From a checkpoint of a small mixture-of-experts model trained on Wikipedia.
Size: 11 layers, width 256, vocabulary 16384.
Experts: 64 experts in each of 5 layers, 240 GeGLU neurons an expert.
Training: a variant of SOAP for the experts, 9007 steps.
Below are experts of layer 7 (counted from 0) of a mixture-of-experts language model. Rows are named router (the router's row for the expert), gate (a neuron's input weights, with its number), up (a neuron's input weights, with its number), down (a neuron's output weights, with its number) and show model dimensions 0-255. Each number is 128 + 32 x the weight over its row's rms, rounded and kept within 0 to 255. Numbers have three digits each.
After each expert's rows: a language model's description of what the expert responds to. This comes from a sample of Wikipedia text that the model never trained on.

# expert 34
router:157109138111150156137166144144131169112127100083156117134197181153151118090103143123109159100148102115053074199079066117156188137140123141165113120157089132066119129112171191109144115145141172096096100084128179128105158115142063138124122126189116112106151135116118173174120106178127131149113168172101176151159127144126147115170121122186109075119156131162082100119127134139154150157103118095156150089057118118138114144153135111112124200121162184089151119109073114143137114195130113106166198087148071151135166127142068158177166138197047103108169102120120166136145154122132115127186066131101090141125116139174157117124121101037134080143117108143125128173143129160125114135074061140099174123152064071104135094160094080105184090101170100107073153113123122177144168101125131
gate0:152058168106106116176124152138111174134168149139157156128113064163132049165165103140158158115153137167069079128186126156122118147128099114155118177168213142163121134123101092106087100103136126098202057101128204130128110154157099110143122139151133101092115145117102105117124145113119106154073084073083085173101180123084124143091114132099104165176104162175108109160089098133127148057106116129121086104120114129137114105117077159095126127107158105119093125122118163164113094126180110101155153099054146144119085097145185104117162130084115148104125048088181122116112098114086149087150152111068132127136183212158155170158201142198118152166128199114119189151124163129137145132155122111153166146122132135112141184173092167142109127061199134105189140141124121153142112129148124
up0:116061091140119098118163127092151106150147119185061097125168057129143124143172136139122163115113114156121071073097129119155176092135121154163158093117117096110136157157129124137151137166141122176154147136104068130111117112124119177147123029139139124131135138087129130126142098108099126079101120112093079093093076150132155159167106092142112080155140084105108134060185138098123162137124163094114142143083109171123151133117099155117139199170132084128138137126138102119116087127100074158095094152182184077130126113155141098182104168153157148156096149156163153095160068150107175114192102159092148099130180157132112141198147180034160142056109137112152211159147163169114172054090157153117133147080139121137134083051157161148115064097100171120111098158147142150152166082106103
down0:191092164086151105156194107136103048165117103185142157082077148161195109149141143140123071106075115120103120082145102114111119158112086146133160122133137075131181136140062119081151126124124120137152149124129089123124096161097152098089078159128138057155100127085133141112082086122197065119061131170145137137179056142184151117122147103118136152098138125076068076156120144091152077124141109114120109111137152151085082120091082168132103140083093100125054118126136123107067116118106105135145147124134086123130052075081076123116157131139178145116149168117084103102114148107109099147122161103079180156168079168134110122184152110040054150114097120142093076166139150119153115120145111105114088079161117136138077149121184141135143167130145113136156148123159085092088116135190160
Prepositions linking a noun or verb to its complement in running prose, mainly of, for, to, with, as in "needed for a majority", "Board of Elections".

# expert 59
router:081122165079113138120097174109152115079100095119102109112162118103139161128130169161145172123140141156137138136174108107096130094184084128087125112066106105091173120120197124180127201180115104160110114160105100199105128088106132133125119146097107137109183101186154144146164153116144139094078104113147145124129163110116149160141155152145097071171123154110145157136159111139067172124146130128091144136085109146136141167118149170152098100106201132172191162151081134116134121106115162114067142088189093150117146092144152091075114145118112065155152087048109065127063134159126076105157144063140094147126164093194077129106098183077160117151211100100053105123112142127120163096124144107081107089114062093136171118129128107159140080112121161156185155146193136134155132136202142
gate0:129178134136100168092097107065185111104177164105095145123131093130168126143165120108178119135106105093079113122134111151113102135143168084135092090127134144177119173087131083184150139080126128162177080143143191132131156157134170096085110125096154067187113172160172157100116127141127143100104115107101130047129049155065120130186145070036133076155157093102114144179094093101112118164126114146133150153133123128100092067200137094095103093152133085142125108140151151145151135123087090210153147121105119079139135144102186156096120154101126101176130115071137135142147189135132144087172110181198121093200151100064154150098057062140125165135140077141077066133150114084113186128165077108122172133115123106124121134111104150143139139152099150087117126145146116153131132139156153
up0:138155126108174169144135123135121096200163141052099115178066098118120160181148071122124067145121115152084133104056170097128142101148108123116145123149129138122105136136120081132160113098183093180158109128182177094151128149119120045134121092169147064163116127116132142181109142159075190132161118170142059143155135107120107135113141130108117146157129129140186137143152102094123114108127157150155038162098115255121123129140159086120088151141124101180128101131122083138088124135110115116142148069140103162134100012187098099101127117098153154159082155127101129166085172176121111150131130066166113142112127145159169178121178131171137071158152120115151091116136167116176136123129115113160100099149152108143069122137133166117158149171100125130117230157150116105157135133126158
down0:098133172096102139119116154128143122093101097124094113090117154113176079108162143157125149096124167103149124074237082171155140149113159073109149118102158196125128108144116113070125149114065088130113175141130108196151168139054155157118102194070107120122109083165136204140075115170215103140047126117123189112136128128138104158126171128174085136129113189079144133159109141112138162133134110108131187125133117128154163168200174133124139106125145173159143134128156125128132177099130134181137111137080205172151103093095018142156125115121092138070100115118109131092121131140085115146148115092131147115154140150091083120125155200108160142133134172151098143118166084101127118070158181139167152116096095144144133125108093089109177146152141135091150160156137123145179095152052120
Newlines, blank lines, and == section-heading markers ending list items, table rows, or infobox fields before new lines.

# expert 53
router:210186178130149155109136098144140099107151118153190164126140111117121085173107078145175147107171115132108130174070146155124154150106143106090150132115131102119072136115194126133160122178076136136165155143082118077163141175117151095077179133095181171191099094091123167078145154161105047087124132085126138131127162146124122143164165085133086095142150122156173107179105169103085150091113070142142122198186116115061207147100131161144119067139107063119159118173125134188112097120118156151109148097117134121143135089170079115173112158143077145177129145067096144091090104082164172117098147170138128130083077090151129134101162139111127130127141059128163135120165109076127099184140104136147069147130150114057111132167138061104146085116091121149162135124087154106105089135119122
gate0:120173173142143102214163071103140118117144078102062066072088123176170133109121152107139136077142141140128093142111178124113167131172103175114096158102130111086108154077180085135057098093145172158177155173176121100201131191130127108128148162113150143102189103090144131166105086129138092112122132126127088109179140116116110173143138135186073121148117107105070127142131120107120096134123153102116164156071083143115211141123144128136172148095163115139098104087116117184089098146141116186164121125139120127118174144079095126172122112130147123149095120197092126111089132149178103189140136105153158096087084113209111170098163084124126102110154122079171107133133119043135139106128161152177121142109150150119138138135087087144114180119092104103088077067165174059152096121085153
up0:087058139096213161066142107133161048125074136157175149167137164098092113085123082108052134170128163148157112118151121122155081062071158158122148140138135133124132104064074149058177160135117101109137108142138151165138129059176109134141122154082155118123069106095063089184131131175126157145119167114121123209140107142164102124108137171099134124117142116169121102149139152165135106181087121142107109099118167131151122121130138130126114100107118189131138113157132164117150119150156123172156110186112134149114099122123129137068121123121134171152142159119174157169178096071105119115111110130179142099192086080136138098156158114106037158103077188154138126178141095121116091166159133087083165080145084200129102147132135094090187135128179224127153129145139110120127125171154115
down0:110163104138113096079097096131116152096097158105152151104147089099163183166148107097201130138151175134108092148129124150106171179112099165130150151110133165128128126107138115139070113151116180127156144126123173141102076135111133110162157157066112164138191122114050120140129128115194092141201095224095104173183118114149106160148059095128166127074141107110086151122151112113081107127163128087150095115138083099140151121142115115151097179097078102141071109177130064102149162168115121150164156106111124084134166169134113049124146095149144089119120113176164136107162218198169084081118135111116160193092171146158109104152105135144135153065148111223157144105137114155101107105154078141124131136128163106099150113147146062106133079107117135118161133141091127120047144146192127
Plural nouns and units after numbers in census and statistical text, such as people, children, students, %, million, km.

# expert 13
router:106124159156125134163135204119158094132140122077168103147138097159153139141145134084135094104110130094179189119136138057134087152088119130155158117119153166165130104178068110104167115120147146147108122153138163067128122102053112104119121155138116135106100146056165086110113130119142106153123134141054097109135137143134186103178119158063111144133105138090167180129186120166152132179098116114117117128157099110138019119159104159169185098103135118086088148104101129134152095109197156108096112105131148148142084117122151162136122140069152126128108184133123121088139135139120152149132176168180124132059145130106169097116064104171103105193050133127070057113079188160166176148149172117153098168191153114148090081213127136191087139178128145129187160128103128127097112145125154
gate0:161125125157104048156117103111159168103191092081083115090155094139143122153161137141138132150108122148108166126068141152169180059168121169100106092088142104175176165108113131135131088103191180092116175152118106136162108202124126122142180096138135168073093164154103127168108128129157159114123160155182118091145124150140156141166179092165159101175087134158178154126139177052163140085143101121092130075144124101131131138167103120164092102190170143177123135160084135148117217137118113180093106166131169140182115101089095083110204128190113139152182155124158073119155094104127149116107116150105090111105198150142121117136118146105107109114114165188174099141129112093129089145137117124083113104142152143117166146110105182119196051061128128163112147065137125144111178110133093
up0:176119121131102088143115125095174124098144082091145117136094091130104133100119141146092148113142096190131162129131181127143120108186149139135084072066148177141172179150139103103111073146112114100082153141113115086141164161155092130104154106169175151079148121154164138124135142118188117125111131174170127113111145144113140153134156113138157136141080124155142132078142179093146114113099140150132137130084155132160079156120058120139118157130125138097140136134142120141137100139101069156149149148152169193096109135090109192131158147109109123156195142100098073135136194140095156157203028195132146175099169113113126151098140145095182080145101085200110110088105182053173081164121174151101154027146119055131164121122129162123178094064130153129082094159067099142074161101159128
down0:070120111151199108086112165157114117139184157093130114148172154146147161125121074125146124129130102143140086101063118154116126152125171111124085153147180118079145221088074112134073101168128152084162117169155112126164137172101190096187091111183148173099169157088157123172131062117148135144142113138128099113137111195078069112103154092136072087085105125146090116089133104062121100153092125140146140119153184135102217102094110131159124210134147161106116134183128123120106106166107127127137144118146119153069169181118136122150131102132141078151177146120092131177155115132136076181158153196146130137122158125138073105101133150150057053099150113113151107150155162091155148125150131132133099156129120104230130082138130075129156127097148126058137158120145159127091153112165073
Markdown table separator rows and election-table pipes, plus linking words like of, by, according, regarding, and list dashes.

# expert 2
router:096117165157131121157136189109159080144113135072158101155121089164147150125145122104136098101119117108180188119150121055143081150090117112135158130110145151173129117188100127107160118126126146147107123157126165082125128082046109114143112142159125115101114158060146094114113130126149121145121131153049092087116141139148165101194115154062111154132122150108160160118187119154153101152079122131127121135147114106144022136161117161156189100085156108058077148101110145144132094124204150118115120126140159165142074111121156151143122126064141125122108181111144135069135139154121160148126169147178150128058131145115177101133059096154101101183068131127076063125070181169165181158174171096155101188177163122151098093211131125189076122166122150138186164113100144127103127141141162
gate0:123101099108107125133082108103044150139111151190148128104122107121111162135151113110102111061158169096121163129141127154134135140105136139144162080090136148120190111124121078154123148140049125131170159104134116136097141147087099101107124114124174100136174137123085163162076111124186206072086147131148211117171135131112108111111148138170143162130139123170100098151086156170147135110106103079140156130138085093138159181129102167135180152089122166124167039119149163183136107108097119162090070143134111162077145102126123060104125065128133170071164058095095027096111138053134133109144112155077101130077126166104151139137105050083152126108095134211160123129156105116116063107138134104135105099147109147160161127127131182057142121170120122158104135101186122071132102116109103
up0:147075154058122138151099108135075083139095094111148081135165147126098131155117117139099156146127122165122101148113114085093114135098094133203141146155088061154119145158125116118150152117104170076119134094149116134130133138162112067077156114086215166122146073142135118145179115146126097095124095105118177127137049159112054133058096167134079108124088140069107078173163183186149127107092145082180161127156119105156144153133094080154199182135179164137091076112127118070134136172143149111140117092138136175135086135061156078165143111121136110074076077129156088135124150144134105136135158142110096156145117117194094106115103115114171124113133147122150121168109140112116114133126109152147101053113185136112166140121055205123095140138187166123099120106179058159178075111103150
down0:110167157084121050137162147119102167101059103119113083163130159117079149209113094163138157191126143121088093112134125070112087179129137088135102146157130132117051091134152127169096194195143160084099126132169077122124131106118165096120168124075096124041146147151158133127175109215101066193157117116137110140147097139131114100094181105069119085148150144150089160068073154056159128146159137111140107153180125101182152128071131122135131154152163166115169119154149151179144099133120130157111159142090082137121179117129108155091124186150138104121133147129130150120084146115104119165142073135097131132135174159096137131130041074125134134078073134129108124161122093137119118100132093140133106127125116171116154175103146144148118137142117126173088109128160143115225045159148086
Empty or number-starting cells in election and sports tables, plus function words like of, with, by in prose.

# expert 46
router:132185168152076067114125158106178061144099098107186141142187108088102133110146150105142113088116124108207200151138174090094105179096139094183158156124145096190139088173100116115144169115125148131118119135128101092099139117116099072083148108184136110128112160097114115125118123093156179102108081154061120091107104132138108106203116127086151121134158176094169151126155101181149124187075103148120137127171086112142077105166134161117144080163146124099075110150178197143129099170193142109154097110150088126114127106136123143159131126101127071077109167096146139115122117174155113109135141152182174092074151122116140083121096087170123097171061107097156100149064159195137145132178106116135106178209122096113109102188134128151168144165149129098181101144121073157117099138165145
gate0:117142168096142148072119134159105085164097106100168138037134098129112090108105122106076034119152175110137165124116145127135062145122100109129116161091136086149117171126146124101116076165140116113165069161090109153119124166100130086125104190155140105160133160116111134126109125191133150132164182068119138114137098122138089143118134113155092121125156149199167112149095168132068156136104094182154163152094135112160151018145149147135108125120096087174101044137117169182106157142175088049145130114144168138123097093154120065068127079160108142115165110095119171184101056146133141139169164136094137157138072135170185089066144146189145084156145166126168115161178167144151138142161118128197147119149123108057136165075148138096147108134131111140168149153161124135143161128134127
up0:088103144144155142148081099110144178122192204128117113114096180147090117091142136084132151159139108164152181122101072090080138172081149107120120095158151131135168153086109140086130114136141107104133146169137133117135143088138140105129146132137115164167188132174092135113155145106164109176166102121139096090082143160101098110069075156121127107166152104166093105100134140054069183164162143220173114079137146091143093070085130159179128104101127101134084122163157180139152094153142130148164059126143157142128158131118097082130071177174080149146124182111154030152111081095117089101147212185164101166138131151202165106103078165098134133115168139147178101095141139141105113147083146160155136063176151063134146108115149131093129126149124150157121126134150177146091177123145124
down0:083166171075129077141132130137149106119108114158130127088120189129144181138255137118138096125195180132150134140141163125141185185096114125127186121149105131148093110153107128134136125111102124101159109142140188170082165120118082130171077179151129132116145177113134121167126165146117053094091137127107096181083128137113193128150074127139113106128154202111117137118188104145141111073102138121109130103103070220120121126104126150137108091191145099188125143163134115123171077179134106136106161100150083136099092127128156132079104142133162057115120117082141183104128142166191110136194124132107102164115141061121156098137125086138147128167126111112036142154123148151154136061123152128067112130165200136159139081139092138159084136155148144146147103163203123094106121170127103
The closing pipe plus line break ending a Markdown table row, mostly in election-result and chart tables, plus header separator rows like |---|---|.

# expert 16
router:119127152158129120150130192111155093122130116064149125152122094142148144148136132096146101104106115101176182111134121068127062152084115097144172128109141166159116106201077115096175110125131149163114126177145171057119118103051109109124115149145118129092098151055141088108116137125146116149124133152061096069134150137140162110195127140058130153132105154080164167129194121142147106184097126104129114144184118106138038128155108163169183103099145129088088146090109139136139099116205140115119097113126163167135088109109149137139109139060163124139109175123127122082148132149123163127133164165174130134054139141119177106135082096168110105178070127113083063126069183154171176144149181096159090176186166125151109101213127138196082151173139146137188156114105134122105110151121155
gate0:131161209106134111075115137112093181145091135196105186123127145129198151102144157113115162134144188169117106138151104174102116072191122158143138179174188167117089097149185133095119102176110117091145120178076171072214151138161100062136090154147093045107175103148070126156161119182098103116160148124127182087145182123180184116117125165098127152102170078173163159150120073114128101130107116085100197081163141141100103116149131116101142134135131179142154090153121161149172165125115126077162151165106165104122042127108135122147092154147111148144152125074093113114170115070144135115102100131117133111143170123150132147168123136129102109092119116082145168150085105127102142049122120106121158127090062125126128145162114127105186147118143146173128158094124073145153082126097095
up0:102132115188161139138047154140142118145125087080092093068174101110115127113134120189154108117135097145155053048167119156138134133087058102138068105122135133083139130134139182194158182144126138167094140142177127149080122182193072103135154155127155145124176150126171129108137120141135126105158107168152108154176100083054056087167121123108137130078112157088158137083109097139092065175136150163081078161081133101108151107102182135134136148105129153180097139120167116126107123123087128161067128127141082166208154157108130133086173136132116090118120122134093094160126140136172138065152158105084147171091099118114111133145112128156096167137127156155103076133171128156125111106185141171108180138097180098073160171144156083145160119143077135116151153162087128159148162124213113
down0:171175070075120157082142113173109138108124123113155165219128112169157146125176181142099141082098128124163059149126101072120107125151128048158142123149134135116131091080147136157107111112139150112159115139126091121175145118144150107056166085173162127187070122104107103123114112165136205166146103192120096130170115157113136097149138098159157167140115178126150066128170132098090138153149162161165142112109128140074090117091143111172130195105130065109195134136082100120187123160111154141173139121162083177130146046058122139125096141160117113112126140161092119087120117159141085164154153130076100110109114150141126101149142135176132146163092168116184088147156123114121145117187102090179116156114128138133114140145168118160127078177177183174053152143056188084107106160143135
The space or first digits opening a year after a table pipe, comma or "in", like | 1999 or between 2011; also nationality words (American, Spanish, France) and occupations (lawyer, actor).

# expert 40
router:075095153127182103136127140103083094139148102119132124127143061155160145128148109124113076086081125106164205119135179084108133104128113115149119150122158134139108119186108128129161140155127147151096126123106146064151092070124140106098138222159084175112135129059133130115164187116180056149132115118067127135127150126126150106131134129141084170153124128081151171151180130132102097128093095166105084148128114087084066125123092140109162106119149123107082174087119143137129062079164136147097153112178060083176089137136129107163138141125142145178149166144084107104161098183107136159139158130142124123060157137106202122070061132158055091136088162155124092151079151139163141161178130161178053181145174127110090096179113115181083157170114122163171170136111112085126167170157154
gate0:119123117151134155122088035158119176122154176173129136157116040087086187165185181119114114098191199118147128084109129129112172103083086137114136138140126134140134108142126132150054097169101131134079108163134096133127150097145126132096109128115184075100132178091191170059092115127145128187151124107124111138166141140070100114155116111134174149175120114148148110071130110129093100166117174148137213098168094126030148083141153103126118192121109180150109118174148125096127134128151163155121116156149122105120145128108108100097156140103161079192101186190076038119090168130135123157125140124160075159139127095147113142030149073111074108114138144115131129116132139175103126149168159121128097103133098155118100169137120144121195108135130148160162146136130098073150090106135079
up0:123150099169087138134106078204120157141113109141092112205145032088105128115142170135086141086140180124122124118132125135145123129161054142152111146118152150141134104118101086143117111144143163082070112170146116146116142118106135105109095089155167135123112103044133212087075146128134118160175136146160111154154210139095060173156140134069138151167155133165134111117179131079090089134154123124119136141127133161078178104133128101089150178107162162139128115185123108103107128100153186167107117142148132120135085125105153091127138152162142071158134142168080098117152210143118108118105170189109053122091114136140098113110140091137132141132094154078086122134120143156126158138170220127060103103107120163089121130105121137111196148180095117162185151208105087116108100043111086
down0:171061113105120155135117166146159137080087111062111114073084117158095077134167071138102123046144144104147066173086064227148076157107156130101125117116107073094162141120156147176154099136073160095110197148087140102151109107092095166100145158155106119195142114182138108119108162120099120164184110132107126081158098118157122122139155165124133063178113128147193158143108140154131106157148138149087144094153118088150168141149125100145106124104146078124137112161079118061131176138062169171108120106118186139173122133083133121084098085123084167147140156085173096103113055129087129164082150069136125113093142122120120127161156147137108130121121134146153134129151092135071177127202125151096188172135127138139125151103095074183114143160116161093135070086108132125140179160103139
Plural suffixes closing nouns, especially team, band and organization names, such as Clipp-ers, Wild-cats, Record-ers, Publisher-s, Trust-ees.

# expert 15
router:097120146202154132130171170062133105096069099072163103133118082116098164110188162132163132135099198151126115112165115122145164119168132159126154150115142150095147106168056122137154099097069150153164148103142076067099145126072184157143140135118166139103091098136080139077163134127148125107132125107112138102117137141115138075195152137121138128078170183110153163111170153104124144151082153146156140175141077112137045123142128089122192085145155063111145151126083100126151135162170141124075166115152159167130155118092093118146123116126126090214123145155115083090143123088115200125134171093147081115084111125128126068167144125134116077144142155166155070036097180100153137063061161159165159126199197163133117081172150108169122137133149120124162130121161133139118167133119107
gate0:120108112087100149119099126073107122180057160103199123118110142071093158101135117147171148153146123101119094113125160131108158094146112134134106162109146093090132204111160093101126096119139112139081085196126158159174103107109089120115165130123092152126116149165169183159113105132074124071120143123126095104128100101167096148149164133137164116159118186143194145072109147152136206097117094117076183113085123143128120075194119113157091167066126178108135124176094131121127148085104094135115133130127120109117162203138118134074146098099134101162178126120140112084105081115171126138217096099086092119160094119153126156148184108090121126189135124171090153171166097137153146151173131096081146094143138100092139146157131056059111149095096144123094183160043169190185159091145118
up0:081116210150179137074082156131134154113170095143104087177117110125148119163119097142138165080140140151143143119123138152144119128078165106088161119076125199187136111104131116130087138126108118133132095132158110121111180131084082169146160110147125135082111136120123146123128116139156116130101144086148156122111151133135185085136108088125152162077127108100039093210127113123057063162111148144136123087172128171143151087149065152055211152115129155159168165045149132129125131120152164097111109178095161148154177085156176100086095119149150141060116090073081158143135111089101108145068114104177074087045114147132172112139160115192137130132178160152157162134157136130103121088054107132163095112153123153158096160115100095200179096151163114124128113154160140117127107156093146
down0:111156063136117145076139146087069129123103127167163107164105178128144093158035101134124157098108153100179091113113152138127186104109124122133138096143157113110161094084144146102097127099074143151182163125120144145121096080058184115158148161139125122130124131115096148171138207111206176130130119203186167074132117150131112179174039134144090113143135147144123076175117135179182093066107141113171108130106121123114095154113146134122190064142117125161108101095118096153191150154108156105072185073132098111176139101120112133128078118104090124165073141130198028153115135138109054135134117165174097163120149173140139124132119173161154084151162111166122139156076090136096146108135167102121161140130108092145112147095070142130146107132080131158104181151158130117106122107141166
Opening brackets after a name or term, starting abbreviations, birth dates, ISBNs or notes, such as (ESA), (born 1949).

# expert 39
router:099149135158116119141076072149110135148122139189080174165109173145111072161125112082119091072123156157105171122085153125123173079094151148114163088133077057070067165104164172167158142099100109159064092097124135161169131124101165073122109177098166113111131138099102164086071130114161090183124128102195127135126141110123129105108135125118119091160082156165083162118125115150144152139097088072138127131149091152141127116146096140154109082140210169077154155113137134144056139117096101097201053169185127135069082147146159160173156137110166158147106141092165116098151118138067144145110080128092148112155173168159149106122083135141178133101114163077150129070135145140173136142105126117118159094158142074091160213101113104122120108180144178171130128091126066158139129149153102
gate0:174154123114080124186168109135176165096104131159084162115207203139171146120101120158126128120112193138142128191134170151130064125086132127111123038153085140165120162153137101152131147076104127088118121118132197157125064090123126068133099159132133127087115128127174118179095145077120158101074176142116128106070138107082069094121157132148134196088171124151142099105078146092116103123148085149128144145143147100145097168116104119159152081071080148148155115035096139119132143131104162063133072137121160144175188101159072147118132120217155080161130077124138146156173081129109160143116140085126119100123102106171144113182153152099142142148155152131140138141123156095145065084108137147167138124095128160188164130092134133156131171154200154110112124138076136130131101068078142
up0:122146130136130200182146103126142108154159093099133139094094144111105156124197192070095166085148106079106124105099097128156127100165145101170076149113113106111086140152166133132113152124114159125161145138151121152111176084133201091112150099104156155121133117059114148103164152168107161160181087128148108142134109152068164131137148119151094132173147143124140109135151126115100106171090134172120063107102104081159091127134147178099146154127140133143132154218114141132174124152118168105148166209098119093077133110124142151082111176163088140124135137143170021053107119131145134149125140092131103116168104166104188118050171087151058153094147098153097104122140084145094096097109117109097107104191178109090138197138129195116167193132043122136164142138114145097149163193105123
down0:100132128066163141145095155125063098249118152161192117108105157148132122078117082121104119126142157146136169117105058143152116185112156106108119141087167089169074105141149190058194213127160110168093134157146192165089167126193150182112092177142108102155130110139146103136121125088123123105073145151128145073115178135152104083140136119140114163098129123129136159068167075114169117124091118159084134139103128115107104094162143106144144093124107121161128116083091090143155115097115139104118149077119065148119091095094142143148127158186182145155086109085181118125115100088114152060147113105090125144087152178149097159110176106131117120120126162156171166109091165135064197159133104126139129104157160181045122113164101119190093147093121156157100074153149146133109133139109114
Syllables and pieces of personal names, mostly Japanese surnames plus common English first names, such as Yosh, Hiro, Barry, Nancy.

# expert 8
router:105133160157143144157125196110150097128127117070176106153129091162148144124139125105147094108108122104188184104124124053129079147077113133151163140112159157155126108190094128114167099125131147145108123163128161075130115096056099115126118136157129125100097140060155095110123127130137114148124139146048076085138148133136160105189122159051118151127118163101153164127189119170166114165092113099129109137149104105133044127146109132147180105085151126086080148092115125133145080100193145115100105141125151152159087115130150144141122128059155131126105185106148121071146142141129168142123171170177122130064150140104171083124067129178098113205063131123072072114082177166175181151169169107156094172190166146141100096216126136187073142169136134141183161125106143118094106154148164
gate0:157168103129170126121066106114098180137093097050140124086103162115129139144153168153125168128131136140172083117085124144110122090120100164105114188239078120063104103129077141150101115078124181150208171092139108148056099114188112125140135163139104096158124133135178178175105144147149106152138070096141151129140141128119154134122119081169130222122146094159099100105063101127151118128137153099164117123143154153072095089121151131123145144107146137101152074169162057115105133127155123102145140168182143102083119138076141138167069139073146132096070113108112080122151168130143103091117141119139110109138132056066153095115108166144140069092152103161152084087110099160139099111191137129134159097114108113076186173096153137138118132112215101107084160147087095125082088119131108
up0:172090120150132105070127127154129127112180166130047143100064113142113093130140128115104155118158116094154155087175163098104145146171125120120133080085146144130137119160192129139174090152104121114120128136192090114078193145056139113112068071166129087155144083132140076144109096071063116077128174177129150078094166112102131110150094123126089066148128106129150116094184075122090119182147157144092098093110171068137130162069131175099081135119117100122149175091108165112179166114116139124128153095145119149130115083101195186146139173123135137132089110106107119104134143173132096137166109114185170165105116134191123131113085052143133157208121151108090215090112163165155097147075110104175062112101092154124134098119112088129144130144101158117171153110092119143112190104143108
down0:139146108050146125152180080098158171105135163080107125157082184063149109102109157144153117147102153145106076136133138135111154132072045088105079102131097067115166149070126105144147076089085162152152106165119103126112089123065081128141127150098160133170139105122112101140172095140060152182125127114121092085075119100110073129123145099118197167160110131116157179192103110121140107142149141108187093108143101103130177143126117089119132135124094147122120092112127134134122096164111128128104124137102153076151095122116141133139092162144129107156134068124164100097161133065136110130075109142172090099081076146152081125133088152154109153128091133099143194144119136103131048103104100188119164162189104179174107145177153082156157115145085156083146098109106199184179105071092046
Blank cells and pipes in census or sports tables, commas joining place lists, and words like region, been, become.

# expert 9
router:103108144139123127120123163161104180141140163193120104130095176066166181100177080189075120158146132111154105197095088210123111066111089164159146075120160116191128117103112152089164106136204059158175145156139176124105101155104071105136102168185150089154080135189106127126130112137087117096118105132200114111152138157131110080133109127153088126136188086120126097126127143140153122158183082121145122155119117096137147130155159113119188080114155112122109113109105103151164087182066125124127155127185061090114084107083167105140135073132180070120118064107155183128148107160176159176159141147137143106122111081095149085140090120078107126156118100156128129165124088147100122141155082159092115103149114100092162098135183138097122115115054112130119178094132095095100070164123106
gate0:191174155122119137127150125106115087100118137076169079126066194127164081108161130077122182098107095078111115163127172096134143120203059104118109131133071158121110106070126161161072160087140144157167141128142086114148124117157159159221168071136075158122101162130111131152106056082141086157160096130086060142113166082152114182128134163136168087142082120136139130106149124114156130107111142174144094132106093114128120141163174169106074179149126137115104101143135151121132133158126184196129123140102148126189148144171124117181141137101131118130184114140092128154121190114153150230117118092151134140169188126128147148074137167096129115134135107108076129154114145215110115130110126074135099150106120097113114096078190099096160152125100078156089089139094134117104112209084132
up0:140176095124139105161111163081153126098128114129042106137130093117113094202157108133157149107153142113149169101149131155096149160120155127146134123106134092158096101158178106166167116150160098114098065133097147212093125175150090109203144096094158123143130074161127062139087139110156136143098114162092076129149145182164142154088045092119116107120132155145085136155088104177130078110126119117084106107207171154155140147160146120109123145145110142123152097108055128037100073191140127082134097146152137128113146112128178182104151143130121129174104089118083190136114160168173103220109090140135119133178112192153135134140085157140090160064152158146116179111108069140140128157139155137128186167166102184157136137136182124098092174122139119130144153122076159162126123181182096
down0:132066126171109161128153119101167111127118141063103099097117107085160071142114094150128157088146157153144192112110116105032168123099089120132157152090130138139174201130144112150159074135129148140127159113168197148050156127147169128156167113164122166175132055118109116124088151081129079136145095133129105104175121136147091178151155164122123085131155109103112145144168138178176180149142102112139084173127137111121142117116172112131073073121149133093130072095122122165180173118157113109147173103089158147141165140126064172161150163116117116097114124113120145103116177052148135117088132153065107113089162074108162108116149217101154140119136151106097090167154146094133125123121169130134115171154203120123053142185152119179189123163075130164163158141086169070108131133085183
Digit tokens in sports statistics tables, scores and measurements, such as 2–1 records, Apps counts, 1.4 km.

# expert 27
router:138076089153150159115150114142107137146098168180134091079132069115082124096068102143095103135090165128163053128105144123112201093121126111160137126111122131159121202109123150123155153146155172113149076085147088102099138153162058150140125089165077098158120081145079128133162147129128109063100119062211149076146130108067056124120110088160128164158105122130173154118083122095111090164151101067145175084111150112130160100124146133141089109094144146123209081102110077103099100141143170148138154144168063126159175147159169204130132109148150199165096125161140066196140122123154143090114097084128147192111171138132099106092156136051113129156165087115123110125132123148124132079146110115126148110106146138175168131139198100137150201103158108146133102114136137135168174094115150
gate0:139137125164142138086083135128108125133143123083134100147068141111140084125174133116200125110128124148122106119155133179123085118155098146184109135102152128111193107141146113188100087156076128110119190163125104103181178115153169185135098133101121096134135154163130069102079103121074162068121158137123106105127126113125171149161130168130123085180071099143059152132069123154164141202120139161099160093097142149139120171107224090172135188146136086141129130106147076151139155151160085174122127155095146116114056144130157111138119081104181127118140176113100085126106132116102149141125116125113136171206110086115085123125125082091134149103105101162125122156125094184070159118103095153053204099107107152141066170181186129136149157178142127130167050132128053155072142167144111
up0:145068161095097116142157117108154136108112148135136123131155182112096146115121140159099161123133154100157166115131145135117058130171137085133099144133121154138088157111134174091119179153182170116114167145077124100161086119170122150131149133116140141110132073113123151120192187125075139183154066172094133154159149149144102100147104121131122155193157180130198098102144144101111117107183143078081124112135111156088153097132090148102163101151153168081124127154167188086128070148111111084155114103137126103084196084135115143126163082199155138109140138113107136136124096216106133124153121105162121081077125052091178154183160200149114073160138142041092120102154097037154143153203139097086107112168123147074142144143073127143078122145062116162124074141094135139111154125087156
down0:143151075144143077116079075142127098150084136159103183133112173093163112103087106089072120096069161152143107037121150103137095117065090124116122086132174133043154102093081110177121079169096145131118153127084101169103114109122129085131109121179117143134058110164120150154111149147160130118143118127146133087137130143127139146096160104157140137116114093114105120124084115087135147122140119170179153145161109116035115112082097133148189106101093098206122131134138073147091115111125149054166088118104115105169156111123110176132096163140129085144176171160101102132083118119130133160088102124095114164144119131151137159147138145094113099194160177170108143152043113109110099180103185117108148150099154164087178149151065118154137115124156157227043116165068147068115149122111124
Lone space tokens after a pipe, colon or semicolon, right before a number in tables, coordinates, dates or ISBNs.